Weights of a small mixture-of-experts language model, trained from scratch on English Wikipedia.
Size: 10 layers, width 384, 34.7M parameters.
Below are experts of layer 3 (counted from 0) of a mixture-of-experts language model. Rows are named router (the router's row for the expert), gate (a neuron's input weights, with its number), up (a neuron's input weights, with its number), down (a neuron's output weights, with its number) and show model dimensions 0-95. Each number is 50 + 15 x the weight over its row's rms, rounded and kept within 0 to 99.
Before each expert's rows: "comes after" lists some tokens at least twice as common just before its tokens as in all text. This comes from a sample of Wikipedia text that the model never trained on. Tokens count by the router's weight.

# expert 20
comes after: " the", " a", " The", " his", "'s", " c"
router:61 63 67 29 40 64 67 54 79 45 93 57 61 56 30 70 74 53 36 53 36 72 17 34 49 58 44 47 21 69 54 73 41 43 88 24 17 48 70 34 57 54 50 52 30 60 51 99 54 49 57 52 24 48 80 44 59 43 64 53 28 51 76 72 71 46 39 49 58 47 32 34 38 55 49 32 58 49 28 37 24 29 54 70 40 58 67 48 48 44 51 32 39 57 51 48
gate0:41 66 32 34 53 61 33 71 84 64 13 71 48 49 54 44 19 65 46 53 48 60 35 46 58 39 77 63 40 54 46 56 38 29 55 36 35 24 72 32 50 40 49 61 67 80 67 09 33 45 54 34 35 59 47 44 26 23 28 51 55 48 35 48 58 68 59 41 51 55 50 37 47 79 33 49 33 42 43 53 41 61 54 72 62 53 54 60 41 43 51 56 44 46 66 45
up0:48 52 31 46 48 54 60 47 45 56 36 39 38 61 50 53 38 28 45 55 48 30 62 78 22 54 58 36 57 61 45 47 52 29 23 29 36 36 73 38 52 58 48 65 29 64 42 18 62 37 51 44 27 26 41 32 73 15 67 44 88 38 41 41 77 63 59 66 40 45 48 69 44 48 18 44 49 43 55 35 66 23 73 51 65 57 62 60 42 45 74 41 66 66 49 53
down0:36 39 59 44 12 46 16 59 30 30 41 27 32 49 40 73 65 46 44 50 47 54 42 75 35 52 72 67 50 65 61 38 39 50 54 46 36 37 40 21 55 37 58 66 52 44 55 37 43 37 38 83 90 32 30 71 56 57 25 50 45 58 42 17 68 62 43 44 57 62 62 25 32 36 40 64 35 43 29 62 41 54 42 37 69 31 27 42 51 68 37 70 37 42 38 38
gate1:62 47 41 41 21 27 37 49 42 67 51 34 66 47 55 47 58 55 57 47 68 36 34 42 42 32 51 51 39 65 39 57 56 59 52 39 71 32 29 50 49 44 65 89 53 48 50 65 63 78 38 41 41 75 58 50 74 50 44 57 56 69 50 16 26 79 18 57 55 24 41 50 32 50 37 51 32 40 68 28 38 56 42 47 46 34 68 72 77 42 69 42 41 68 31 60
up1:31 53 39 55 50 39 26 77 46 42 44 75 73 57 63 50 60 24 35 02 36 56 48 66 59 68 62 73 52 48 58 42 40 73 45 61 50 71 70 66 58 78 64 38 65 41 69 39 45 36 62 47 68 22 11 64 09 53 46 91 47 43 71 58 79 40 99 68 56 69 49 33 46 54 78 55 61 45 51 64 78 52 67 63 53 55 30 58 76 60 67 56 55 36 86 48
down1:56 53 53 36 12 35 32 48 26 56 40 76 55 65 72 31 40 53 55 43 82 31 48 63 84 57 37 39 39 56 81 67 45 51 48 14 68 58 74 76 88 52 49 66 63 35 47 58 25 79 41 32 54 62 68 40 49 70 44 61 46 37 54 54 75 51 47 45 66 62 57 59 65 25 42 21 50 52 42 43 54 52 88 50 50 53 60 40 37 39 61 46 45 41 56 74
gate2:51 50 56 36 51 31 44 74 52 65 52 56 54 56 51 78 44 77 19 33 42 33 33 58 50 54 54 57 57 42 60 50 39 83 74 22 51 46 58 27 68 47 37 56 43 47 55 56 08 41 51 53 17 57 28 29 59 40 56 67 48 47 36 43 63 49 66 65 63 38 25 10 42 50 63 33 62 23 52 52 42 53 88 70 29 35 89 77 46 51 75 45 63 57 38 69
up2:33 41 51 46 44 41 50 35 48 57 47 51 48 70 39 44 41 48 47 60 49 48 46 46 43 26 26 38 49 59 39 53 54 41 53 54 39 48 58 68 65 24 42 69 31 53 40 31 94 76 57 58 71 67 45 74 42 39 72 34 50 55 48 27 50 72 25 51 66 42 74 97 60 95 42 37 48 86 67 23 29 43 60 42 21 29 30 44 29 56 54 46 28 56 41 50
down2:53 29 22 66 32 72 54 51 49 60 47 40 28 29 44 56 63 25 73 42 42 43 61 41 49 13 51 01 50 52 35 54 38 35 43 52 71 46 58 60 32 39 71 50 54 57 41 46 61 45 54 50 71 75 29 42 54 65 15 44 45 37 56 54 17 69 47 32 55 32 65 65 43 59 46 66 33 76 49 35 46 14 39 52 76 62 63 29 33 58 46 38 49 78 51 47
gate3:61 47 63 68 55 49 52 39 55 20 69 54 62 35 63 52 52 39 63 44 43 44 31 34 37 62 33 58 38 69 62 34 76 48 69 77 69 46 40 57 32 73 32 56 39 24 35 59 48 36 22 51 37 55 77 54 61 59 74 54 34 44 57 52 60 77 50 68 78 19 65 62 48 70 71 60 32 22 46 55 96 36 69 53 17 68 48 17 57 67 40 55 58 66 35 48
up3:61 39 54 58 47 60 81 23 61 81 57 45 41 68 42 43 39 52 52 74 48 52 43 54 52 27 88 47 64 35 33 47 52 43 54 36 31 49 74 30 65 58 68 59 60 77 62 59 55 53 51 49 73 41 28 34 50 53 47 34 75 47 27 35 47 30 45 54 34 99 32 55 34 56 43 34 51 95 43 31 22 50 24 52 57 49 45 65 53 60 47 64 37 44 68 70
down3:42 50 34 46 41 38 32 71 47 47 48 06 45 47 56 41 51 43 55 54 63 65 43 46 52 37 50 53 55 55 22 68 61 39 47 54 40 38 54 56 37 55 55 63 48 45 60 26 68 30 32 44 35 71 57 60 31 30 48 31 72 65 67 45 80 60 43 34 46 31 51 95 47 31 50 31 71 38 51 59 83 84 40 35 62 52 50 58 40 44 34 35 42 44 56 49
gate4:54 42 59 47 49 48 19 60 30 63 67 73 47 75 57 71 38 40 21 53 89 57 34 47 24 55 31 45 44 44 70 56 54 54 58 33 74 33 55 52 44 39 58 51 76 48 61 67 51 56 66 54 51 29 71 27 25 39 75 52 71 38 58 46 74 46 65 56 67 59 60 41 63 67 67 46 77 36 41 31 39 67 45 47 57 44 40 33 64 48 51 61 71 40 34 82
up4:59 50 46 34 70 67 47 43 64 31 37 41 58 28 61 57 66 56 61 33 47 25 43 52 80 77 52 52 50 34 65 51 54 47 51 71 57 60 45 48 59 60 61 75 39 66 52 69 20 58 35 54 31 74 27 55 91 54 35 44 52 62 36 47 41 27 33 65 46 32 42 49 33 40 51 59 53 64 46 68 65 17 37 66 61 74 50 65 76 38 73 33 65 70 56 30
down4:48 42 53 46 49 67 41 62 81 53 23 60 52 39 26 56 62 46 44 79 48 63 43 51 61 14 50 63 46 49 56 46 23 40 51 32 45 70 61 63 35 61 43 71 38 58 42 27 84 50 40 46 39 54 06 66 33 53 36 41 19 47 48 35 26 72 68 38 73 60 51 59 44 24 63 39 69 48 44 49 54 30 67 59 86 26 38 57 62 44 51 39 67 28 57 38
gate5:06 25 55 42 56 27 41 64 55 63 38 60 56 44 51 83 41 55 39 41 34 73 41 56 58 40 71 30 44 62 67 75 23 54 78 33 41 46 75 48 61 68 36 49 65 39 76 77 47 57 49 45 59 85 48 43 64 47 37 44 21 37 36 61 46 53 59 52 32 38 80 27 23 25 57 36 52 43 64 50 46 67 49 48 83 56 40 47 76 46 49 35 50 40 66 58
up5:61 62 78 40 61 50 70 31 49 42 31 39 60 32 45 43 35 47 34 95 79 41 65 53 47 40 33 74 70 44 55 22 47 27 20 79 46 80 24 65 58 32 57 37 69 37 28 37 33 57 56 55 73 41 35 51 51 89 43 74 63 56 16 40 67 37 71 49 47 44 53 60 43 49 36 55 34 20 41 52 43 40 53 38 15 55 60 39 48 15 57 73 51 57 34 36
down5:36 43 76 38 69 48 63 66 48 34 18 52 25 57 72 71 80 55 41 45 36 49 56 43 58 39 37 77 42 42 24 34 34 64 53 38 54 46 40 47 39 66 62 67 60 40 47 41 41 43 42 34 77 46 46 54 22 72 32 57 47 44 48 56 55 72 41 65 29 43 58 48 13 56 22 57 61 53 60 58 42 19 45 28 46 50 39 49 58 34 37 47 56 53 16 51
gate6:53 30 59 20 30 64 59 49 53 50 87 36 14 62 59 45 45 70 30 69 24 51 51 38 60 31 60 59 50 61 64 53 57 48 75 42 34 81 35 43 33 42 54 27 40 49 58 47 41 70 48 63 55 43 49 57 53 49 54 64 43 41 56 49 66 58 55 62 53 62 28 73 48 69 38 80 33 66 29 47 40 31 23 82 64 48 36 80 55 46 60 43 43 39 73 34
up6:45 64 55 39 27 48 31 41 42 30 31 66 92 57 41 57 55 43 64 30 54 34 37 52 68 31 16 49 90 45 47 55 42 81 38 69 49 30 58 76 65 49 32 63 53 44 35 67 51 23 33 42 54 26 20 59 43 47 43 46 57 54 32 43 37 38 53 53 38 77 52 36 63 34 35 40 44 26 59 47 51 80 77 30 46 48 71 33 39 49 40 69 67 60 51 43
down6:24 75 33 51 59 55 39 54 59 96 70 42 60 45 67 55 38 39 54 48 62 41 43 45 43 52 74 26 56 53 42 77 70 60 64 51 30 42 20 76 57 75 41 57 35 66 78 61 59 28 33 62 38 50 32 31 65 35 47 31 51 28 29 27 46 62 42 47 49 74 70 26 38 70 31 36 39 49 30 46 74 76 68 44 45 66 59 61 45 55 70 56 73 54 25 59

# expert 4
comes after: " |", " to", " (", "-", " is", " and"
router:43 58 45 38 46 46 48 68 47 35 54 60 55 52 28 50 81 23 31 46 38 54 19 54 46 65 63 61 24 58 43 71 38 39 47 34 36 52 44 49 17 70 51 73 43 57 54 55 43 55 57 39 28 58 70 59 59 40 61 46 59 64 61 46 38 64 62 60 56 49 35 45 27 41 25 43 61 42 42 36 83 38 26 74 42 67 78 58 54 35 59 58 56 37 60 53
gate0:40 60 47 44 07 57 62 42 56 46 53 54 58 31 44 05 64 47 48 68 74 38 26 35 52 42 50 64 32 62 36 58 31 44 77 62 44 32 50 72 30 41 56 18 28 62 38 51 48 62 44 54 53 69 55 34 34 34 43 21 36 63 34 44 83 33 44 36 11 42 60 30 46 53 62 25 44 59 44 68 67 88 38 28 57 67 55 77 59 36 47 41 67 40 64 50
up0:52 27 59 54 83 32 38 39 57 54 40 54 45 81 61 65 44 47 66 33 28 85 51 58 63 53 49 31 59 41 60 56 60 58 49 31 64 75 71 38 68 58 57 79 59 63 55 50 54 53 55 45 30 29 54 73 51 63 59 60 69 37 29 44 36 53 52 75 65 77 41 55 53 57 38 72 55 63 50 56 20 15 68 65 26 52 47 28 39 70 58 55 42 35 28 47
down0:84 19 32 61 74 75 27 24 45 34 70 60 16 48 61 61 58 51 52 39 64 24 41 57 39 28 71 57 50 50 52 38 65 47 53 66 41 77 44 38 70 68 61 50 73 58 62 29 47 53 74 66 60 26 80 54 27 59 77 50 36 50 42 40 31 56 37 51 46 78 60 18 63 42 44 32 40 43 38 27 25 37 64 59 54 32 60 65 57 55 74 18 38 31 50 58
gate1:37 36 66 40 48 38 59 37 53 49 41 39 48 31 46 21 68 12 37 52 30 45 48 32 55 51 39 45 39 55 54 54 69 40 52 63 41 44 74 48 75 57 31 53 52 71 31 40 48 40 44 62 03 48 57 55 56 25 37 52 58 61 47 29 45 52 26 34 70 33 39 63 73 29 43 32 45 67 31 50 61 49 33 30 61 48 70 23 60 50 68 56 49 63 20 71
up1:60 50 36 59 41 65 57 79 57 41 46 66 63 60 40 65 62 69 54 65 68 79 48 69 53 44 28 79 44 54 40 46 45 61 33 60 68 76 41 62 51 46 46 58 26 38 68 65 45 24 57 40 74 37 45 54 08 59 73 33 52 30 26 68 55 53 49 51 31 64 67 43 34 69 76 52 44 52 32 55 38 55 53 58 67 55 38 41 49 60 60 50 49 40 63 36
down1:52 49 37 35 39 77 68 45 34 53 59 47 52 44 56 46 09 53 53 27 25 66 71 35 37 26 45 58 63 52 49 35 70 36 41 49 78 32 46 67 52 55 56 53 26 46 53 22 28 45 34 48 39 32 67 72 46 30 19 38 60 39 68 38 39 44 65 74 49 51 59 50 56 53 52 61 14 53 65 46 21 25 85 57 65 61 36 57 46 55 38 36 37 36 29 33
gate2:51 38 53 42 67 44 39 49 57 55 47 45 68 42 53 61 39 30 63 52 59 42 26 56 40 48 37 60 46 41 38 43 44 39 44 31 77 41 41 52 73 42 60 64 45 57 43 78 42 49 33 38 76 65 64 72 51 56 46 36 74 33 67 36 53 80 76 47 27 52 57 16 36 50 37 59 30 33 35 40 29 35 48 41 41 28 31 56 17 41 52 42 26 45 29 50
up2:53 71 62 60 69 55 45 55 59 27 34 37 56 33 36 75 37 33 82 71 61 37 40 53 46 56 42 63 64 44 38 32 60 27 39 26 70 51 45 37 73 65 55 62 18 36 63 71 30 55 35 56 57 66 65 62 29 76 46 28 54 44 78 32 41 69 60 30 24 67 73 26 54 75 35 43 20 36 29 59 29 37 40 37 57 23 20 55 28 43 27 39 37 28 38 38
down2:31 45 48 63 34 47 42 64 63 52 47 49 24 47 66 74 27 40 74 25 54 41 71 61 67 51 45 59 53 38 36 28 46 61 66 50 69 32 53 59 52 24 46 53 33 45 41 63 55 59 29 25 23 53 54 97 65 59 51 80 79 36 52 47 52 58 56 56 66 37 32 32 55 54 31 65 44 33 25 56 38 17 49 39 65 43 51 71 42 43 68 42 48 20 61 31
gate3:52 54 40 60 24 41 26 41 54 22 49 39 67 58 44 49 52 52 59 39 31 65 70 45 35 44 25 40 50 70 50 38 47 13 44 31 41 62 35 57 57 42 32 52 16 25 46 58 30 43 67 22 57 45 51 55 48 48 66 60 43 55 44 49 77 33 38 51 55 31 48 64 60 74 51 10 67 57 63 36 45 58 55 50 40 76 79 61 50 62 38 61 54 42 54 40
up3:54 48 54 54 62 45 70 55 43 46 62 52 37 72 45 59 57 39 47 38 54 71 21 66 23 65 66 73 34 32 53 60 62 45 44 43 37 36 65 30 24 61 57 51 55 47 33 47 52 18 59 61 35 49 71 46 49 64 49 43 64 33 88 73 52 58 37 26 28 64 53 31 63 45 63 51 63 66 49 47 52 43 58 53 41 48 47 53 38 52 06 60 69 49 35 63
down3:81 41 70 35 45 82 42 39 65 40 30 61 57 51 24 35 73 54 48 62 54 44 34 51 52 69 32 45 44 12 23 57 49 46 62 66 50 09 75 41 52 34 62 71 43 49 24 59 28 65 47 48 38 50 55 61 44 53 47 56 60 59 45 63 50 41 55 29 25 37 61 38 38 63 39 38 56 56 53 66 64 65 72 53 50 46 60 41 49 34 73 53 41 77 38 33
gate4:39 20 81 61 24 30 34 51 62 23 76 41 39 54 57 53 42 23 56 42 18 83 55 40 35 42 54 37 46 61 52 81 34 63 41 51 77 66 63 51 67 66 40 64 48 40 57 57 55 39 49 37 50 30 54 41 60 47 47 63 59 47 56 53 53 59 38 70 36 45 41 10 52 69 67 46 68 57 44 38 34 15 34 46 62 58 56 37 38 51 60 58 44 49 66 43
up4:71 39 27 59 63 40 55 43 43 58 34 59 64 53 54 36 60 79 48 41 53 52 59 43 38 42 42 70 43 32 54 28 46 51 57 50 35 24 59 57 52 10 33 27 64 37 42 42 45 59 56 62 56 53 52 55 66 51 42 47 62 35 31 46 42 62 78 58 82 45 42 78 59 16 49 59 41 40 43 62 51 64 56 53 46 61 46 53 42 66 67 59 39 43 31 32
down4:57 52 53 41 60 48 28 82 48 42 47 61 46 35 51 34 72 21 47 43 70 67 37 53 25 61 59 43 52 61 55 79 48 33 40 48 54 51 46 42 29 21 40 26 49 45 23 45 39 48 44 53 35 47 31 61 42 22 50 54 59 21 24 56 43 32 29 37 59 49 68 70 51 42 46 67 69 43 56 55 47 48 47 48 37 49 66 59 56 38 54 50 45 58 61 65
gate5:70 52 32 67 49 51 53 56 34 72 54 37 66 35 47 28 74 28 44 55 30 86 44 50 61 42 54 38 23 58 27 60 49 19 61 63 43 53 45 63 65 57 44 36 34 39 36 58 75 28 52 39 58 47 71 36 37 38 42 44 59 53 28 52 29 72 52 54 72 60 56 38 58 42 71 25 69 75 35 50 47 56 44 56 33 73 49 68 49 69 18 55 21 37 46 50
up5:29 43 63 47 56 55 51 47 50 22 37 62 24 51 61 49 37 59 40 62 87 39 81 26 70 29 44 47 77 55 50 59 30 60 54 38 61 45 59 43 40 49 84 56 60 40 49 35 55 56 51 57 70 13 22 71 54 55 56 47 48 49 49 53 84 25 48 35 21 45 55 33 50 72 48 62 42 59 47 59 27 54 42 51 48 46 24 44 49 28 46 44 69 59 51 50
down5:55 51 61 48 54 69 64 51 51 71 48 41 58 52 54 56 23 51 57 49 56 48 69 19 77 39 68 35 54 63 49 41 62 42 71 41 70 42 59 42 14 65 37 65 69 39 32 51 56 55 41 54 44 42 42 08 60 31 24 47 45 61 89 48 56 49 40 63 24 62 44 78 63 56 26 39 38 59 39 38 48 59 51 64 36 52 64 51 40 25 53 30 58 71 56 32
gate6:64 65 66 38 64 42 61 17 60 66 60 54 27 40 60 52 54 57 40 34 66 31 82 56 58 48 72 42 50 56 34 56 52 54 42 38 58 42 57 52 76 55 40 39 61 29 62 54 38 86 40 41 51 40 55 40 37 23 53 53 10 37 49 44 40 72 46 57 67 39 42 61 65 51 55 30 66 59 72 41 43 41 64 69 59 20 51 23 41 22 31 63 84 33 31 33
up6:54 53 50 83 31 59 45 28 54 61 49 62 34 51 42 58 46 36 54 57 40 49 67 58 51 64 60 53 69 54 60 42 49 54 57 64 60 70 52 39 35 51 49 53 44 64 85 53 32 21 50 40 12 44 55 47 60 43 45 27 44 53 43 55 66 47 45 29 47 59 44 53 47 49 48 54 35 71 54 50 64 52 74 46 65 37 38 13 38 31 62 53 30 46 20 53
down6:35 50 30 51 52 55 61 46 69 65 57 70 55 81 49 57 56 16 61 32 52 57 32 38 61 44 45 68 43 88 53 38 49 37 36 49 46 46 63 63 34 46 43 54 63 50 56 49 47 40 55 66 47 25 59 55 59 67 42 12 54 60 58 32 73 30 43 88 39 60 46 41 49 52 36 23 55 59 42 58 52 37 54 35 51 32 43 72 46 53 61 58 47 41 55 37

# expert 2
comes after: " the", " a", "-", " The", "'s", "The"
router:47 66 40 53 43 48 72 77 73 48 68 57 76 76 35 53 76 24 50 41 30 52 37 57 59 42 59 62 26 84 53 55 50 42 54 30 42 38 38 50 39 57 37 57 56 34 53 66 56 26 52 43 35 61 58 70 65 41 42 36 37 51 50 60 58 30 43 44 53 40 25 63 41 38 51 49 56 62 38 43 60 47 31 74 48 37 57 47 42 46 65 52 44 46 38 51
gate5:41 47 51 30 46 65 60 54 43 32 54 54 75 53 44 44 58 54 55 56 35 34 36 55 34 70 51 30 60 59 47 47 44 49 67 53 47 57 62 84 85 71 45 29 52 27 32 53 31 72 43 52 58 44 69 34 65 60 84 65 23 54 82 54 71 42 51 72 52 41 76 36 46 57 63 77 44 57 80 43 60 59 27 56 41 41 49 65 67 37 32 44 45 52 40 34
up5:53 92 55 42 67 61 32 59 65 49 25 61 51 44 57 44 33 67 47 50 73 75 71 59 75 44 65 57 50 57 60 58 43 22 36 73 42 35 59 35 24 45 75 81 48 81 66 50 71 45 54 87 56 54 37 60 39 34 29 52 65 33 23 64 55 58 36 32 26 85 37 72 58 58 54 31 64 52 37 71 21 46 52 58 46 62 81 40 41 54 65 63 69 43 50 57
down5:69 28 44 69 67 63 64 56 86 55 16 98 36 28 50 36 69 53 57 54 61 47 41 58 43 46 38 61 37 68 60 38 34 74 45 62 30 49 52 30 39 68 52 46 57 55 67 51 59 42 52 73 63 32 17 74 47 11 80 47 72 62 38 57 41 76 35 45 52 31 53 57 39 41 42 32 50 54 74 17 17 66 47 57 50 62 48 29 32 71 40 58 34 61 41 85
gate6:58 56 30 78 30 70 48 64 55 51 49 43 29 46 51 55 51 82 62 63 22 36 46 46 43 60 61 60 49 34 29 71 50 66 07 34 60 49 47 70 76 53 27 33 48 56 53 45 53 43 45 53 50 32 32 41 46 39 55 59 42 62 54 86 46 31 44 58 47 64 59 37 43 48 37 71 41 52 49 56 35 45 21 48 55 31 63 31 49 64 57 62 39 20 82 76
up6:51 38 35 73 34 31 46 61 64 65 39 38 59 77 49 54 45 52 31 50 38 58 57 55 56 54 39 95 52 48 26 63 38 74 16 37 53 30 43 62 61 78 50 62 52 53 69 48 56 34 50 47 51 50 09 64 60 48 81 84 51 61 68 58 52 71 39 48 88 60 50 56 40 58 50 56 42 58 44 47 33 56 30 54 58 44 77 41 44 56 57 30 23 62 70 83
down6:61 46 34 67 48 58 74 55 62 49 49 55 51 63 45 59 60 71 37 60 46 44 67 53 50 30 39 93 50 35 92 39 63 72 53 42 46 58 46 72 58 39 48 39 59 39 65 40 35 38 50 46 49 35 31 85 52 30 39 58 46 84 52 53 54 50 24 34 47 41 76 84 58 84 19 60 60 79 48 36 62 40 49 49 48 50 53 40 42 54 38 57 48 41 67 35
gate7:58 44 47 65 45 31 51 51 48 58 44 62 43 57 53 32 45 31 20 35 54 55 33 68 43 64 40 49 65 51 57 33 59 62 65 35 59 72 37 34 41 54 48 36 44 63 58 54 42 49 46 49 25 62 42 74 35 79 66 51 24 40 64 51 86 60 50 38 51 52 39 63 68 47 44 51 62 44 65 42 39 47 20 51 35 77 67 61 50 61 34 29 60 68 45 59
up7:44 65 43 53 57 20 43 42 77 62 37 55 57 43 54 32 31 34 24 46 63 46 39 51 50 73 50 25 68 57 44 36 71 62 68 41 63 61 49 47 30 52 66 40 48 81 42 52 51 73 52 44 44 49 28 63 35 74 54 35 37 54 51 24 90 50 36 51 47 48 59 56 62 60 45 54 63 52 58 32 57 64 34 58 54 61 58 57 51 65 36 41 75 78 63 49
down7:25 42 52 26 69 31 20 34 57 56 46 46 57 47 51 33 75 41 62 56 57 27 55 76 00 34 47 39 54 77 43 25 64 66 54 54 44 60 42 57 30 39 51 51 44 46 34 31 32 47 51 10 43 37 72 60 44 68 30 61 39 31 46 36 73 36 43 54 44 62 56 27 61 60 59 46 77 27 58 66 67 14 59 49 49 53 49 60 89 49 67 59 65 78 55 59
gate8:64 69 39 58 43 90 30 60 00 40 51 51 44 56 50 23 55 29 52 58 39 54 43 22 56 38 71 64 67 57 48 63 22 35 28 58 47 47 56 62 58 57 53 28 18 56 52 70 44 47 41 43 26 67 60 54 55 33 43 39 73 55 51 68 52 38 63 59 53 51 55 56 74 69 71 51 40 74 57 40 35 48 55 44 70 60 39 58 54 68 58 43 80 44 26 37
up8:27 46 43 59 62 21 51 58 53 56 55 60 36 49 50 33 56 56 49 65 64 00 47 50 56 69 58 33 54 43 66 61 60 66 83 70 52 59 26 31 70 48 47 65 54 57 54 53 59 65 38 58 14 31 51 42 27 55 29 65 57 29 49 38 63 49 38 49 63 60 28 32 57 46 32 45 32 42 40 29 31 62 74 50 45 49 36 26 43 82 44 80 39 50 75 50
down8:24 80 47 45 35 25 72 40 34 28 61 58 64 43 46 51 53 44 58 48 47 26 55 67 43 56 30 21 60 92 61 39 42 53 45 72 34 78 42 61 73 71 37 47 42 68 17 48 43 26 45 62 61 28 47 52 55 38 60 22 24 72 61 76 27 40 25 69 58 66 63 59 61 49 70 99 78 40 68 51 53 52 46 34 46 43 51 56 54 62 43 45 53 72 57 45
gate9:42 63 68 53 47 39 61 51 27 45 68 86 44 40 54 70 57 48 48 64 90 40 55 49 27 62 31 41 55 58 75 59 60 40 53 67 39 50 54 57 46 41 55 37 51 31 26 54 43 48 46 47 58 51 58 70 35 36 57 78 37 24 68 66 49 38 67 48 33 38 25 50 53 34 64 41 56 60 41 29 45 48 28 52 46 51 59 78 55 40 47 49 44 51 63 55
up9:56 27 52 57 48 57 41 53 87 65 42 16 57 42 58 42 54 55 42 32 09 83 28 60 62 39 62 59 47 43 30 39 49 51 61 54 77 52 54 34 49 49 60 72 39 87 82 60 48 47 49 40 40 42 45 31 57 52 39 35 70 89 25 24 59 77 30 46 80 66 59 40 54 81 45 48 59 52 46 60 61 52 62 46 51 52 45 43 35 64 54 48 54 36 26 34
down9:71 49 76 61 27 48 38 41 59 67 39 65 34 57 43 48 36 61 46 50 61 53 64 45 47 64 52 63 49 57 18 42 82 01 65 44 38 52 51 37 46 54 45 26 40 68 74 58 68 27 56 53 40 17 42 51 43 56 47 33 60 67 92 41 61 63 52 57 77 71 19 60 67 54 37 41 62 30 41 74 31 48 29 52 67 53 57 74 26 36 36 56 59 46 62 49
gate10:59 17 29 42 18 69 41 70 46 53 58 65 51 73 39 71 37 35 52 81 26 51 16 50 88 46 40 52 59 62 38 55 47 62 69 35 63 22 36 78 59 53 71 77 51 75 34 64 57 69 43 49 41 62 45 42 48 41 85 57 19 58 53 41 55 86 35 70 34 38 30 46 59 78 23 35 64 41 64 32 51 59 49 57 62 42 49 79 90 40 43 51 59 65 40 52
up10:29 60 69 28 50 30 48 50 52 72 29 46 32 36 68 37 40 67 58 65 55 44 75 52 41 62 36 61 42 40 70 61 67 44 39 41 55 60 57 58 70 45 29 66 77 36 61 39 54 58 34 49 50 50 51 53 47 36 63 81 62 50 68 66 34 41 50 66 63 55 55 42 37 29 71 71 30 40 60 58 27 27 52 53 43 47 53 45 45 41 99 37 43 45 22 72
down10:55 60 54 53 50 68 56 44 54 53 42 29 35 26 52 35 66 30 37 46 52 63 35 52 46 73 40 25 65 55 61 68 50 45 30 46 48 68 36 59 26 74 32 43 69 47 64 21 61 27 35 65 64 23 62 80 54 47 51 44 39 82 79 49 38 48 62 56 39 49 53 33 66 67 48 51 41 49 21 61 84 35 84 53 44 38 53 25 59 32 25 68 58 69 57 32
gate11:58 39 45 51 36 59 53 60 61 13 73 55 47 35 54 50 67 48 68 61 49 65 54 58 31 30 44 59 57 29 47 62 41 30 66 61 37 66 69 76 27 65 28 28 50 47 82 60 40 20 30 37 49 45 54 61 31 34 37 45 43 36 40 29 58 90 49 38 63 61 29 57 40 34 65 42 46 64 53 57 44 45 41 46 63 48 82 35 55 31 21 48 43 45 35 63
up11:36 55 38 67 49 67 50 49 69 35 52 41 32 51 49 64 38 55 70 74 55 68 55 66 65 75 31 40 56 22 38 81 49 30 63 63 28 44 47 60 34 61 47 37 51 66 76 45 45 21 51 49 53 44 60 56 58 32 45 45 49 64 48 43 53 56 43 54 56 67 45 53 52 45 54 41 31 74 42 65 44 39 37 52 77 54 59 87 64 22 05 39 39 34 26 79
down11:27 48 59 48 50 43 72 67 65 24 53 62 61 45 33 52 75 51 65 51 36 57 70 41 60 55 73 32 55 36 25 45 38 51 44 58 37 58 51 31 56 47 30 22 51 43 60 37 96 17 57 23 58 73 47 27 40 49 45 74 64 31 40 42 62 74 41 51 53 71 51 62 27 31 64 55 40 70 44 63 40 53 33 79 74 66 72 50 64 57 39 44 62 46 52 31